Below are experts of layer 7 (counted from 0) of a mixture-of-experts language model. Rows are named router (the router's row for the expert), down (a neuron's output weights, with its number) and show model dimensions 384-511. Each number is 128 + 32 x the weight over its row's rms, rounded and kept within 0 to 255. Numbers have three digits each.
After each expert's rows: "comes before" lists some tokens at least twice as common just after its tokens as in all text. This comes from a sample of Wikipedia text that the model never trained on. Tokens count by the router's weight.

# expert 3
router:116103138083141156130140085207097076126069160154074174101165103159166126108052074129160150103134122083071128180131122166106157138116173123166186208101092085142068125161089109194128128062107184139163190168122123188108082154068098142113110164137134159068132135139115148096098158168045157190121125087070150130119084175128147164130158098191158120113104049187165165120139163171160146116152
down0:097143165161163080127141145073054153150137152088133146123175176050153097161148150104091174094093101111113181139140075121114146133122144081105138092112090126145134151113149178145180090140178068160092148149143130183115127123156128171128111132138089138136178189121068093128092161153120089128083105109101185127158143130145068096125133109096134131189116101081156117124147119112135103119109
down1:117105105068106065136155134150153111037124108122165157166129110092129126149122148090133117129195102079140185128148158145088142126100116126106146114153158163174088181123133063135135066120110131167130139147144053161147125196132110124186170150125132029139109078145115141112150133084157158100145150088167102126120110188094147105184113065115074143149082189140182113114101198125184081156152
down2:099184119165145167115164115151115100148129149175144129153162136157074105159146095155149147126173132138145137118184073105198126125135153098167180091133109154111144065114128077138097085137128142145130124083141132081120176092114119099040120173129175182157111164116151119160108153110117130087171136072133081142101131107088151171103106107103111110053100123167131124140119137082133122124126
down3:164140151104177087119150087130083117163127145112141152126169169163088108115193145190149112160089117148158187123151104152151110195118066164058184093116140109178154128199103130083113066093140065089096091112103128149086116135086090146186170125082116169090130098125092144181115111110054075139117056116130155146096110159195145111191148130105070124113120128107160115151075146127093107154099
down4:178176125143140130120137169065103169156112108070181120119159104176161082152135206123156121099158136111144157090185118175075152132087166130136128132111176146127143086130150111149171166084142193109151166131055123114067163115144142117086096138093120110122146111149140051200133158096157211119097084105098092162093157125086137167150124130066113111129165146170059102118160152107124146180163
down5:130134164112111095096153135095165092163154121127159101074123095129148086125148061119130108149078150083114147137147092179129117088139043103069143138094141126133133093093125116138094077125079109135183153171113078156083088163119124079111133160128093129097086155118097127132140143187108105130112123100174170155095151137138209117153136156163132120114136123134215164135188169086171183162086
down6:093135127129149098165084168130140125122136100083098149150128077048206140145091205132098179100156096127171161091144148122118137084084158132135103091182127082128163130107158143174145143102103183151146122112156184162162182148131124074158157100082134143104084173100141167127172156162187092111115097170169115167166162113121125201162107102047111170146107114089160150149183157182162113158135
comes before: ",", " War", "\n", " School", " (", " in"

# expert 21
router:112076112056132182143119159166129093121109086072071154122161098159196176172078109155165157153140162157114126114125142110134163098103189152157122157148118078149150192158106091159146159068093169117160138118104136128088096145080171140076152161117139154126093133144130191151131144184140132159177153068084162134138115163134153102143158118151126101146092117113165129105098153136148080110140
down0:177122129166140124085095116129094130130135048117074099131139121166138151115105098137170097137104084178083178104091123158116106147086144122070059114151150144131140154065115091119130109100146097159111174104207129163139134117050082124141124169138117186185136108160149079125183173118173111109140111094150157100163155111114098118143143169115159073101102119068129080139091089150100134143167
down1:185121072083130192132075109157111175140070117132132132164151116152149120156155064165080086139102120118118143149116118140097192133128133195100143138163182111095160125133183101130147215081228116147106127068185141124156136150132074164104144109112120142121108096141116142102149130159087094159160082125162161098088109110130106154123089100154177167150127109143166050140131172113111199142056
down2:088159178170170080115097132112169127152108161173110106125121111110152153121110110123169100111143075134114153153194140154162127161108107093157141147132072144140140065143132145094162145144154106115161191160134092163101125186162162094131115087101114075113102119118104089098149156066118065166168168097105097109132194104175104120123155122189142157152110148127099079139137168111102190146116
down3:080126069120191190158164190079103121145136179096163125184107182136095166152151120105067124103158106150167123128147111097128148096145166154061135106130106121137136166138125126119103110123118124131165090144183127105149153139155140108089170102124101146091099154151118180148102124117184107143133088151149161168137111178145155181106020170157119152164112098189131140128134148124077085135119
down4:142128187141144132142121136167145172116120153144113116123140072109135104117147138152177125143107128108089166110103099082101096093064069184145148149097131157173089108131149013108133090115173174153089185062112097148136125106120088136128129167111127113100128066109149144087109132071093091169137098146141120139123145151151138147127116099226114123174127133179145084153164113098173169161147
down5:155063137189126090154133147135127149096147110103103184152140088052132174114118044131110107064138101113140195159233128113153179113110131128163130130130078122135140101137154070196128132158074113131147116158117157112178144099123154109084061103159133094202055103122172057102101166046186079162140154151072142091170144126119157191113131142146129133151122091178121129112162161079101166148088
down6:117158191139115130138120132167115116118180124143098094148093132092118115128165159151083089126197142156132158136154122065189082114127080139082140128136119101111074143136072054171112100139085135127156046105204180092144126150122146123071125148137060137058099112132165136123117066085122161139069117119179125114050169095130191111111068066104137094103056169155196087121154106088162110198064
comes before: ",", " in", " of", ".", " and", ".\n\n"

# expert 34
router:118155146120129132130090148080103174091129107157152130140112134045101154149154163073103120061081211161105187162118133186114116169193118167082131154143160116120183153171121109216097123165124091147147071085125143107129044157133100088154105169148117145086144086166129101182154130152142135167132129172098115105102068136149192105118098121182171170089147184185159185116127086167176110142155
down0:139110130109092143170107197121124157138147147097150157130117160074146160117090149162123143139186123068120134149070183158105067128190078088123154080173101126130186124057144099133147174144134165119088123117065141128081140158138048098123117120136119176086166085149133100097107142103129180084185099116105113138154126142172138110185071128150108117145190154089108107100078126162153142150112
down1:119192159129054116096102128154165076148106151144170151143160111134094126124197127206146143105163179194146194175173134180157162137086147152162117112104165111179133104135059100126147140057140102095145187121129086090114142126152125097175149082125154125125130091052108112176112181125079101157145124120126156167124082138119165174165095195107109116127146159101153107101182125141018166105131
down2:126097096106115147070100126112179113115108109073096204127098134181146143165092116137193093099151106161145123075164115160119117090118136126109144111106116129119137102147172017134141160123111148170131118148139114103169123140146142128140177133073148103127103097095109133117126151090203099113135119085120125111160156154203142172124154117166140096088084057151128145106143087178147117129079
down3:175138186127098147111138131129148174091113108132058116168098144178146081135109159074216145115162119170118134128174148127093117149110139049138196081164060163130178195084157136159091169073145079151111125187100150156120150164128097175106110091138146173128171168128100123077119063183194126129134141139124054130159184183177109122100166122122130135181151101167137098095128137139131072131126
down4:154143179167102119103146145131175097105193156140099074120153148142082136098178106144096126134125194160132092174119104137095100149172127072132148167154117127119158093107114093125093107164078191149136186121154131149104127120170093099170109101078119170177176154100126102125145120100117101102136132134203107187053105113173182190127089103109162118151106136121094064119136090142144146155138
down5:147081156101141094082106074126187150110111129159113178092139050134117132098126168153180144078102114136090134188152085086137130091107145134145145097146118119121116135150148041044108100089173138163113102121098106152146130147155154138148138085125176115087074163168140136110115173094170089119176135123151160076116174111181129151157110111134163197134123140111121114085187112103176115099110
down6:155163136177166134182116135094060131101089134109107044144104088104122138120111093129115064134127106205088129140125070154137155099122150138156110207102164125149129120113118109133178091057147162122135156123172049161087108152132121162114109162107119182131183167136107161107099093085081136056164118185151108091171110140119168091084106147099121153188134159080137116177129146135128106154125
comes before: "9", "0", "1", "8", "2", "7"

# expert 39
router:142148118089121157140182140139092140147140109123071090142196106155137176099086184116177117150111143147134132185113111122072117226109136185115119123195123122136024141143100102105119167138076112082130151183058147136111070169096117137101169161130078173134141185152114109139150081093175106090159131076099110073160096111171102115114199161139086127114101186091097184114105137104101062114161
down0:097093149109148089133118135235112119122119111107091091202118147073126174101074121071142176122118177116164121140162161164095178088132126126157053136132139132165097170110138116184145147099117072173127125153134121112097152069166149146136115100145044098181120085094165200130122163116131130130179127087111134143109149118183118152070168123154143113139110121101160058097165164121128102120173
down1:089103162180120159059189091124116107122147100125156176159148125127132111120100128158086099129142141154108148095139161163107102104142096101157089058101110116124153131106155086181150155081146128085134161136140147142137126140091154045104121153108120129133162135156142144166162130101105105145131113141125144124154122146074119100109149157083198079129200157074092174124099135144089109151052
down2:147159086132104118146119123087137123163165078117126121096150134149141178157150107132141173087095105085113128132173201080152125104119160155059165087169088146114138175137094117144134122143089106116150134123204117142164173145113147070128108113139141146088060149143183105164139129066097116122163117150057131138179070127127103121121128125153155167119109153121076186112124148107183112156139
down3:074103145139176095080131116037195113144103147143158165131147095130117128177137099153114097133117188125150137135088120155111188162126170140160158189131163193079131114114136172140072118072156121179112146112194133116105121133107170199145090095131137119109187133122151119082090188095024156144144122194117149159146135133106163120161152103155163151150121091119110094144111121113102178071123
down4:145111142169162160180154115128196129164152164179145078108107170124101162071129173109118148143115137165082088145129156189130133166061172070170081137135107136076107142093150144063103155116158155139168155176092105160085156138085144065130125078126173118091061157123095199114110084126160098143114104142089157148130104080158123120114166125096126145202086107167132110115088162123082158164172
down5:108134152140134124200139141183164112062091131113159097083107053101174072133132147111150087129115071102139142156166115129140149089172076120132168117127114127157168086116162114108124139142132243174153108129193079091087139093156110091118113123124103129128139026116124137142084136137110100097099097169159137077142169140118127174167126169092174103084137106191159127157109121122169144134126
down6:129155162143183158101133118103181133097126171131103171073088137176127096154108155099099077133136102113145171114126139085191106160157112127180102124103134120161130109165082070147121101120138077103142151145152092111114149155117107152088103098122144139156171133138146136096175077134104137134150125103176131165099123140132177156120085066132115122152184123157219117131148099129116180105157
comes before: " of", " to", " for", " time", " round", " was"

# expert 51
router:076176169156113176131099132116097162135084181151124135151089095094145170062135124111134071110137093136128156146140099179149113067135074195114157094073165078138116116166137112184112149121168188119177133102158118110094088132090111162093165071133117103083129045152185134095077130145064183144172089131152155131087073192132098144157173154109157161088134057199140052155170170114159143087164
down0:123098106091105114147198118119128168107125173126018194093119098102106107133124159163145128187124088191116106145121116101128107130126107160149147072125147174148120124129117086103170082109171079102112111113165194136093129087137151177121206140139144118102113156158160117086137103098169114113080135143060156098151150135140181126095075146152150145130138133140155133092143098147190118099144
down1:138138138131124140151162199075087114111135143127143103090190081135058142129126105107158113107161136075100142165095118083123146145129088031151102142135153162175110092117165110101122113083095149138095133163206137163145139116132133083147127142173143130162115208120174180066138108137095160109099131149155127180117147175145108121130141201143144161195078127088131155170120122187131083134126
down2:042164141094145115116130148176132151142111103161020099124142145156091109145147106135140086110183098162123189166069167104167171142119092151153185111091127087107113168162156146092116122070141158128085169164127143109112135147163150132095094159145148172093095116195086135141209198153101135147167133119093163083111118123061066123119087198064124129165119104160092167111113089121130156107083
down3:153140153135090134113131169142157150128146102168137194153129144122083101107160134113085157115076150090088171134102138141176125145188160178133095178135145139156158096141119103164092083137163134130091144122161109087126095110153094102089099106202130141105136183116132080137127151153147061176097110145094062109097137060038113144056080124104111101132164112207102168124105106145184153119095
down4:118124128111141114125142088101102112129091186156060114143150118110157135153154126131107151140161127143163146163125143103099162150124141157137164123134147089099172214169120135135120137068183138157057117092155110096082139111158144189194136126151099104117090142135099097163141206186111093145064128056112177134083077085140176095117111153135122181123168142160123168101177125117096147159141
down5:107102140146144126139161133170135066119155115163139109147178087169118164129144165120119150081110152149168099162077183146166110096111127108147122166123171111164104183119096195160097119100103106156158191164147132164079086194175142107150120111188090168088088138151107180111106078130188108124101077164153102099088123119149146126131107101096086173120099086105134183114153124113111080149135
down6:154158125148141136078173180108131170188145123093067112130153064124131143172134155143130087104180179141138139121137200167124173174124115152180119134136111147107174155164146131055133096067121121125135125157141104019123114187159132114141090077143104109179114107133106114079087112099145175159162076159142085168071110060150081145118142131109104092129150150116107124147123163196059113132173
comes before: " |", "0", "\n", " (", " |\n", "″W"

# expert 38
router:123073146082154042112191086115104121095168138160143149142168169151130164146051147162191145146142165134083135111113208097118145126083097177160115104123128134090161105160113111151110093115152078098181139151101154168155051107169109120146156190185101125184133132076136089073135086112187078138154084134145127161092123080171158159166128141172141134159173164178121083096121139147119124166160
down0:116124089095123143121129130132135153157160126145177159152136139089125117174174148100159120150149146133093124126139182138124107173105172099179100051132132139121155087103193207185169169108130094166084077125136110103104169129120169121150137128132133122160176130093163066084108072072164118085087127101095150152166109129118169147088103119196085128145111177174150138111181115095149124122115
down1:134158108154109134140201118137095130152094176114145117154143086110145079148099128161163095127070093168124124147148163113098194167173123165152117079134133145127132098112140107149146118138084107169072178117087083111125097111144115142061100131174118139138127168074136152114112141141127162163130080173138169099091093127166125145148155145086132092132079157151100161135151148103085100091099
down2:161093181182132157099098094153064189136116143090128099139133155128100108093148147167135121021107128083135144079124101122115129098092111058131128145131139145174087113160086107105106113172110147158104096123117164155067164122108091170108118107085106080124118113102149169157099105058170121158132165158177121129131178147126144082081197109106111116128120198064160159149047084129158098157154
down3:102064121163110167128150093160109144117194114151160070067114145103151088091123164147137095105127086151160118070050164115133154101125157093181050104099073142133147101042131150135170102091144153098136128136149168122117143149172127134132128114129095125147114133112167127119112091095089152111116157118078108086143112111153127089079149193064153107159112151136109183105115069130162115147142
down4:151129146111156147185101178099104150157138127088102164134102122100035175134142151049119129083140204135139113094116135156158156087153157146094157132108118086122114173126107101159223064097146155095233113113158114178061068087100182130142102054123117192147093126022081116076104084128112102119092160175140138125135137138126142173129132073163163103090120139144136143153074163160082100174108
down5:113091107084189168076168182111135189084132156082143127174121151150145104092069097168206191148090166108118148129114161125109163088178148178121084098105120122150124181147120195146127083126112158149098108158149075173132134067126160160146101109125076120174147170124087144094109138207142144103160090081199118118138141124107119128201122112073155137092176119104116143135113109144140097124170
down6:130148161119137173183140110082088117134192157207134139113114087165131132132120169179179148107162078093046159095143106119169114129123083159127110078107137091138076094109134193118129152129138163148101151106131119095076143112169106096138134174127095103146164115148169200135128102116141089141098170077129109154145125106076170119144079123131119138079053152081122130132135087066151126131147
comes before: "-", ":", "=", "|", "===", "See"

# expert 37
router:081108178162137133136139116106091123122168109151129184121127097103152169108081104127137117084102162125102146123133127097109144194125110120180142105111125208150180074146096142112092135145167139139136156110100170113142105112080145108129075134128122122145154117082157142159149129068192117110108067123043161124107167102181126125075083132142169105118086159070123140135179138032083097146106
down0:157122106069170141123117108117085111115181139120175115166149096149142059104072117159121107167163139158139120171101069154120158138120101149146096095131121105131044108123168158134107067133135086196092105064094166162098155062159129129150126149116158105132168115155106115098112111136141063073047103154126100136135168096132126110110067119115130095172144172061158151143115086157109154137109
down1:131071133129117164175120101150161181102127170203159153071160133101113058134096127130163089085175116125155115120142120167145148108060177132104150156112146093125089160159133041107188175158149140158205104169131104095089082146116122156127187108115160145194106113081099162128118174103147171111105162105141110117118142117145095093101122126139125147125051099126119100099167119107084122131141
down2:125097093172138136119101073126095169138102127127150106050096133071087144126178134199140119146175099117089143138151124139146089131140118092105126120110187144166154119082107123124131150138112107137110170076092141077207121078126152117158056142089093082101127159127132120145127124090079108143160138150101059088185106119117165094107118124167222103167171131083129083124175071165130069173124
down3:103138127120176145209079097149130147151166173154123107073119082134163119126116193105162062100159148115161112098133118138114147069118116074085139125128152115123093108169139110116145136122132148164113133111126093085023145177150119142168075146071093184096090081137157062132151082108138088058086108114139158090121170107187130099113154168122119082116078112110080112142109093068085106078141
down4:133104095144217090104135134119132156138114137135103129178102168080105145076110118101132171108194118101154092163114097140176124165143088125163138134151173108140058138138073116114113186081119128139081111048148147068120176182105119151099079117108101076131128086069173118185093125128081135116101134091110075109172204058148075070161158153155183123095163129121116171069126084154154081141121
down5:120077151152099146143165139130155127097108137132140157159107093122101101141154084078072115065112121157140131146212085113206120157146058141110166178116083064159153125123143107184082208093120153145112129140126145099122052074138118129150119128069105165125115139115139146153134175114108176156124113152139099164176108097138180120132118078124114122093093111109145160135158166145119161116154
down6:137070139111174122132136128077103125119129135154153181177118112153114075126101169070130161071112139083132142172122168164132094153209117136109192129124116098126171145128126152139212137115156147105115128085158094110049115180119127150077154131145167121109136120130085110154091125176151127130100081134194186138152160140118139156158079166171130123093156097137077146153140170133091103114089
comes before: ":", "-", "aged", " |", "age", "born"

# expert 1
router:145153099113109111080094093136118101122084198180082147156139125089155119119148164080085102153148160184134076146127097084190139112140155121136074102098120150124173088206124114142073129194128151176086101136186154099161096107130130091186071093152136167169143120074185094150145120102172100058131112112140115074093087131109147109173087075086170102175096150124119141157170111147161095076113
down0:147160078131108098149120188053114153118107099127135158093117093068124073134120128115109136114067092111176137145093078134108086144104139156128193133094148146131153108109110215115078125167060092111172163123149110119143131161096130129152072119165104119121117126157153167134061155132183114127066132153119119116118127117132148064108187136133142136107144110117124062107129160122066137061124
down1:179129146168140087176111083090133120171166095105114107137124116156139143060162176091148103099179152110059210109124114161145107106108185126084131079104123169173155115130101119150148085186121080109149125088126106115098080135179159197119158186131166140085096146133135140109145071080144093178122142105167094140102147106170127110080127143087086095157117130119179151132134119142167112167145
down2:166135061128120102155094129118142161136134117137140113149116100119151165109168132154113135092117079174171169123143151089097115108121083133119094099068084129071111119105077107151171104108111092140067125138143073092098079173158119119160097131134133189142096127187130210113104140167163132121128143209090072098166097085101140168107131181099079170189131152109120129089139132055116133113157
down3:134105115103065130157133134153126105118144075156091085038182169122183145089132131118173150129162162140157163141124110119134080178183117096114124056142146133106187119201164102136125101131110168102082119128090135168110140088162131115117151134106162177186063114154155088110120139108155102128149205125183167185097153109099118130111170143117148094132173233159088126136079151059104168139111
down4:073144073164147136125130117140117115142111195105150118124141193171095150118146144137120140122129082121111112147109145156134131147206094087087164071178112189102163119130141117090099124157138141107114124091154106106110149116168170091136138082135109055131118138110153119121149160171081121140153132156145106106115156175128134134110133161112118074145140115109093114120065181139133068144062
down5:161137117184106154118125136137136148122146123154076141108150173113142125143135143144101129126133167104086121109180136130145108112154091124085187115101196203106091123148202001135153119119080115175175126139119131154161109077140147086109138157179141104151116122112147130114090094094110103119142110126124128125133129128125121139178151089183144134107159094095122092213173130143139119130143
down6:148143139161104179169084138127145104149126135149124174128138153173102156097097120133180130104154139176078112135176092118059129172092146108085122131120109051152110142101162158190109191177174143113158127124117174189143107100151179137120150107119122149128131164121135143116143129122215112147121098133145159064157127109178104126102134136188119070147180136127101064141112110132079158150145
comes before: " The", "==", " He", " In", " It", "==="

# expert 59
router:189072116126139107152070178147141137140141192140073119131096089147145126156138151169150103121139099108131127083125157159105101122084101171065130112135112071101124113144102107116191114125120161105132058111173139089202114096114138119151105151112113108075134146059117134115128119116170089125139137170065128077147112093136088105135104131130118113132158164118100077102121134137198114130145
down0:101126145090116141140103101130122092153148185103115123073096143144147091067123106175144077094124095090152104113107110191092109117158113111174100115094140126157103097137115170051133127143104141143113086122111111139086119157092156153151159099131117112069054085131072132193066139148098145178152164165112096143185198118116095148161138097155106084096106113119121105098144112110119116136071
down1:169135135177140129104106157107138128082161158153118104134148165125167080101110126121121135124151122163089183127152130150142075135072107204152110094178089158124089182128062205089096089091146145108143101128133063114136061164111143147084127100151092128125153175141113183098080140153136115115113153101173088112217125129150139138119111148120110155131172166126122127107139134188100106106151
down2:146111132128119083107168155154129151113139186112164072120178114145143162063135137153150123158140152137171123129112156091170135129158143077107079173140098164103193111129134112142077081121133114143109121108084107093079099136144179104110140172142148123145132128149144109156098100103090104162103126102170173110046113143103145152120116135114081153135182134141153110148136170136144191123111
down3:142137146133096197122108135044131163128143107130073139149141123113105107139127144130171144165134099082107089121127134116113091141108107150161113128099138135129144173160131140144063183156095150135187127083097161119117081157159105147168131169103128103170126103112089120116120091154119099144143183137142103120135136172145077125167180075121149100181169146152120104091124157120152171117175
down4:107143188153124106110209090122105099139156107146088166193107115127143144149107216154127112179141098132194109162149119083053077092137114132097153117129144129111103138122135184111173149160075130128122113143166143136149120149098099106194152131129105088068135105117089059108145123128144129124108187111160156078185075164113110106132107062139213122104126125131086123090149112148090148085140
down5:170111118117146115091083115116135181104117135124132082151091083137096128130138189099139101076198120093096139081142142161066072190156123116116146107077150148120080081134114197110100093138170142123139122114128124110128172101124084147150200103087123153191163107161120107135106115148191138072138098122114084117137137121110130178119150092156128089194133086135091160052035090141171192159121
down6:158136093125163153153075136105081149172134130147133158133146137123162126131125086170143141081098076070113109148107113152125109144164113108061147145104161127155132061166118177132104197162159110192135079111139141139116066144094113069122117093123103124104133181148127119120158181117104105196084123182082083168176161134183136092142155141090080157098126105153133140128138074126124091185128
comes before: " and", " which", " but", " the", " including", " with"

# expert 53
router:171146164092079139168094161164100176143120109166142109146139112136136136125187083103127116142099165129132160184142106160154130114127145145172186129118087104169140147141111095134069097087202129114133104127110153083100151124123116181086182083124134112080182165164156185134131144172110152105103107100139153170118202115111131111076147159095177076052115144122097161144119096083134076114058
down0:138084153090162065109126098135156062138131150109138058119143115099121090110129075099118097110083142135105140115091203127149128142124184138182106134102119095086144118190127225171109081192123140093170177096116084093139144092102152063155067112144165219142100130106084144080151126171131146166151104137131166156096135156139160110141114083180089117120135151127109101119116196208108124102140
down1:034136188107080092132105109128135077133122205141083145144102168162140136139094124122142162116141114105146185126099143112094089165097122110091111120119135053162046155127069114105146099133161207123108133125141080153071140147111119146133143106128123096190148077145168114140150137163097106097094124141145110115148166187112166178168151124143099123141128103077146142084134164095090071140080
down2:091066116146118155153165151116094100167166163191103121155209193080166138189101127164134151155111129135127102107133125135102090106145121139087167109177128133066110166138122149144106125115104096170111091117199124058070103109132133082100151078102049080095176134095071136194132111118052054118072127120139131138128111176141122116127154187151169120162123104129096083095141163164152108112113
down3:108129096106100120130115143074081052152113140123152124161116146079120098100160104089097081132141080158099143121096178158133156159161141167118130068153142077101173183140130086185176127091132169124121150127107139147121110113168131080176125121101134062132086203115070120168057127149048159153120104128142125162109126149159212199135140137115170162105139155105138131140120188190127169150188
down4:171155121092096180104097159149113164093110127115170130141138114142155123146129108110111153142115109165105061121116123041149136073141112116158094199146111105073073122090128163140149098188109130111176132141038114113156087158136086181194129088145169128113116074193104105122134079066097102138097117137034115066105083129115065110129171121111091156147130148136149114113113165132119141110131
down5:083106138107139122158114123102165165082144150099081111106130133161130123177102152139172154167094139123139117113119211155122119094111111121143152110134142129150161139123080186179135138089096120137105160146162120178165128133129133091179140146108101179119153193131119143160074107115110084174207152135157113102145103202174144160130095098118095159093117150115077139054148131124117109118145
down6:159126029149204135144164116117142159142118150124109146116124113098131146159096159128145135106166089125146173148093084146130129193108155126112112118168135044125114169130125132084133125129114084122122070129142077085054033104102107100081175150151125120152119115083133108088147118097148137130088127140065090114143099072161145130110162118117156133130122151131166128171142156104127109068161
comes before: ",", ".", " of", ".\n\n", " in", " and"

# expert 6
router:139189155119126178109099134114101175112156065162123126104062098125107117141143177114142136081117130109117067104157107100099170073143116121043143104149096140092165115193101102155144115132165103113089113163102160103201067165148123144086105188150155143086142131098133094151094149107167119124102101140071105106088131143139112130141087169117143138127148136128107183089127120139188127168150
down0:136236134217118159152138132101117121125180116103170142139045168130186142148098181102089075092170121145082068154122148163114128079103105185089211095072083148121135133157131010107110126124123135126165120163170163142111125155166107109150143079132116147074136090114116123153122057153109157059177204147117105120130171143195158086114116153139103085134083142124110107148135129125121091157095
down1:199171177138103097129181141130108075079099105107113170199046134177148125161075108076180156191127143124114117100116149112095160099132124209128066107118131114192110115159157167116107051170142125129160139186095115168112083123108159153125081152195157136151133122131160099104091114111136157182127103086156138121145060145162142133116192146153153075124182120119126151151109129119115159137143
down2:126123088022146135152149129138178172162125141118106121131176163152121090082145159147182141151131094111140120139189075138139183153108131137099109122109118148156145096138157111093146131075169075145130131210124145094119128083143130111099108153177148177125177168093116139141141149141204160156047120068096163154169142144131090156127094139102136112118132150156148115123140110144102133110122
down3:127146110136102158131143109171133122134093095132133107151154110187103163153117151132091122147111164116109096111096177081081168102092125092139160113136132137089109190078146034136130174168074186109128067143137117131129094095082122146185165096098137161151111143107175141137119150111127174124118159141107144123119132117116137125114066204142192109157129115106117088088108152138109087132116
down4:127157202100143108124145154152125120124146135122145068101124082164179121102171185127167073114151117120082077181178173146143095148119180149158158134113109083136131093135079006111191143136122138117100133143101126093158130117147152090113139136098118151105096147087192115138119175103182088117056121089125117145164129155156161093143129095094140089142090137138138142179081043145050092111110
down5:129191139141133164111172152119109131120170170142184106156116116164079115087109169140162132142134158142110162112179147106103122134121123169112111143099123158068080128135107075168153203087141110101120097191117126098121132119151134123095147166108092186124149149093145136146201145096151121121097111068156146110094096161174104135091055189188117081144150148118133155137164134174143132140128
down6:147144152197062040140123105106131126097078037196123119151135133190158176111191137142052179159105110091141067104077203134097088081126123141147119081123153106137127145079150101115127184152100151134180148112089168150149137156141138087147144144076157172080121144119102100127129133148117121141160131119206136090120082088121105131140153089107145168146109115140123119102137152161088135135120
comes before: " ", " \"", " A", " The", " H", " None"

# expert 49
router:159120131137137116110055182126143151120111184133131101131107135130094090108144101123109070083120200188107087120103111153086156106159146119053178162095174113139155075092101123139063162162069127083095132110155142151119130107123087139095214138153179158105169077131135100142103085106070141120124114120124140124099067149133122160123146150111176078125142159160099087145158099128150135131094
down0:164130135105040191100090136121151186114134104143087177116117117141200099108164149163169075083137096130201159124141146139154138034056139121139150183190121139175135158137116108075133206126120092105123079103126095117137172090126180075147126160157139164129124108099099120112118090164140163083162164112115143076171151095166128179122103124167157093080146137105166111124082063110188110161153
down1:133108120118084135177099131153063116095172118184119163157092156106141136126083168135115128082192180058120090143118113102065044109170139136142100115126128147101130149166118104124116135148128149110081114110188107063101094125133082124100179146138092124132171129100107103073178073150172102123104101152120137114118160181176091071148102098079147146121133142129126192098114150126145072089156
down2:111137103149204172120137146155107119118137160156173158166127085138138145092168137041221169145067109106177151104084156097125119111208115130137161107092135186149083162136064121148116142126203157138134140079098127120113162125126085081138124151161144083138117137128121106114075125153083182164143142191152102099103150126114128091125111148092158145081139107147131135157103083112191158110126
down3:140136118091167103137102140156102170063141115136053113064068120149146130171110137118127126103153114100091084131164089075097095107181130173104129091118137093106150093148139129124143153101116138092168109093101133144104108125150107130123109114116120140142149162109077086122143124093190091144124119153165138143122149133143121020147126124105094071107118121123105176132086155122142079136135
down4:103146081176179197100141078164117193131081147141165101091030142067150031099158118196091103182139086164132121126069148138130139108146095131177192119167165106115166089097158079108138172144095125186121138125086094195140165106080146124135108177099152075127100109144115163138090137161084084110127104150158089172148117119134115141106171133174134125103112169134137108119093121064149115144137
down5:078126142115173136159035226151086173166143157113107085102112067092153117130148124150089202155170149168160098146136174177155213102117149159114163140159138060130132087121151072100179102068167174137071132057150114128128150117125122151129116120143149078060112123108162129118115130131141080150126139162148116125134129081118149223152098107096164145049109133168167101150094164132145124094095
down6:150155128141207149116041085129179138140094130137154151084068114138186133154104104158168098166202068164098095101113083101100114119081136127144095156148162167060093183129117177163120154104174109132114148052133158121080116081077203088094183127139114125160131100091103124135120146092142090117161050105129097127127120101185109150144119111145222173120080126158197129070147101095097152086145
comes before: "0", "%", " km", "5", "3", "7"

# expert 62
router:208125105109139129082053089081135107163139145162074113148103120112124083124136102107151084109069135080139080118151104170094134090165146101064180111053183096129106106140103119146136154102124115191138099088105149097105123169094159155100125107105148120081067144143149134097109097109130129106084186166098152181116075124163103083133124078091137084083108190121120103139110087133118131124115
down0:099131133123145084173100092097113052133147112095164136125110138112179141125150085157132140054171138134131117141120106098147128114116070057147063159093170141076124168119162100124148175152139106105044125093112058161145078096139192138137115144164132121129131109113161121126159197118130075126122150125151104097101166147138105112081145197134163125160164166124104087158100095167105153132149
down1:171130129107121093093112171157152149112156046107115087104145094123130134110149148095170096152149154175131141084115104154084145117109132099106118125100122109174128136187173143115125170116136108163118177084144147099097045111124148171088108117143047195114147182167079177178064101133117098098199058111136149097121110144163135155130094160141126201127097060120152137183122097084199166121116
down2:161103160102128207171140154117125093091177106090111104116110148172179133176137111053131158150097139171147138120138176107175075113140150131121174117132200122132108108138119160129110089175112161101157102180086158070180112177087126127142079138065084111086100085127164096132124192069165142139161095138112178171160128118095145070094176155140141113135158105100134136132141047150131129146141
down3:136087078160087088168111190095131120124111174135149081109141140128093092160185121099159118103124157087129110081100053106124129172123131121096108109131111161079148148102106135166108130165079166138122116113104169142086157101112116184085137152109129142134153095099118136093146146139194111166136094140062124103112181128138127120142084091158150157098093111134115139116149146107151129122152
down4:142147175091124109110100104125064150124137176094106139067084100149153105087091174072134083117134118147131152139149116131109227050126157104112166069142128145083127179178087043152156103125156120135068147144102133117130083155135117069049136195143062133091136123130164157118136093153131078155102134113079141182075105178125152094106114100131091098181113183092076091129167107116158136121171
down5:139108163137145118121126120132093172122128096108095133154119123137131071092068085051122144136159119135132129177092121185134154123079130129137166141131169101100217119162113148164098063127068115075150173098145100120123100054117148084167180125134103095148121138182129164087166093170124113144185128132089136090152105112188129121140163107194174158110131077158114091136067179120177141114160
down6:138116150118141100094137111107159044055181135150086134140123082146188128127137120180168078157137138046095137173112111092096155150142180112097122103101114114105200135116140108121131115107108144142132102127174108101100158154068159175135114107143082104147080131070117084101140135158169066094111084108154141198109140192173133100109124042156130125205171085126133131149160116160117158142098
comes before: "0", "1", "9", "2", "8", "6"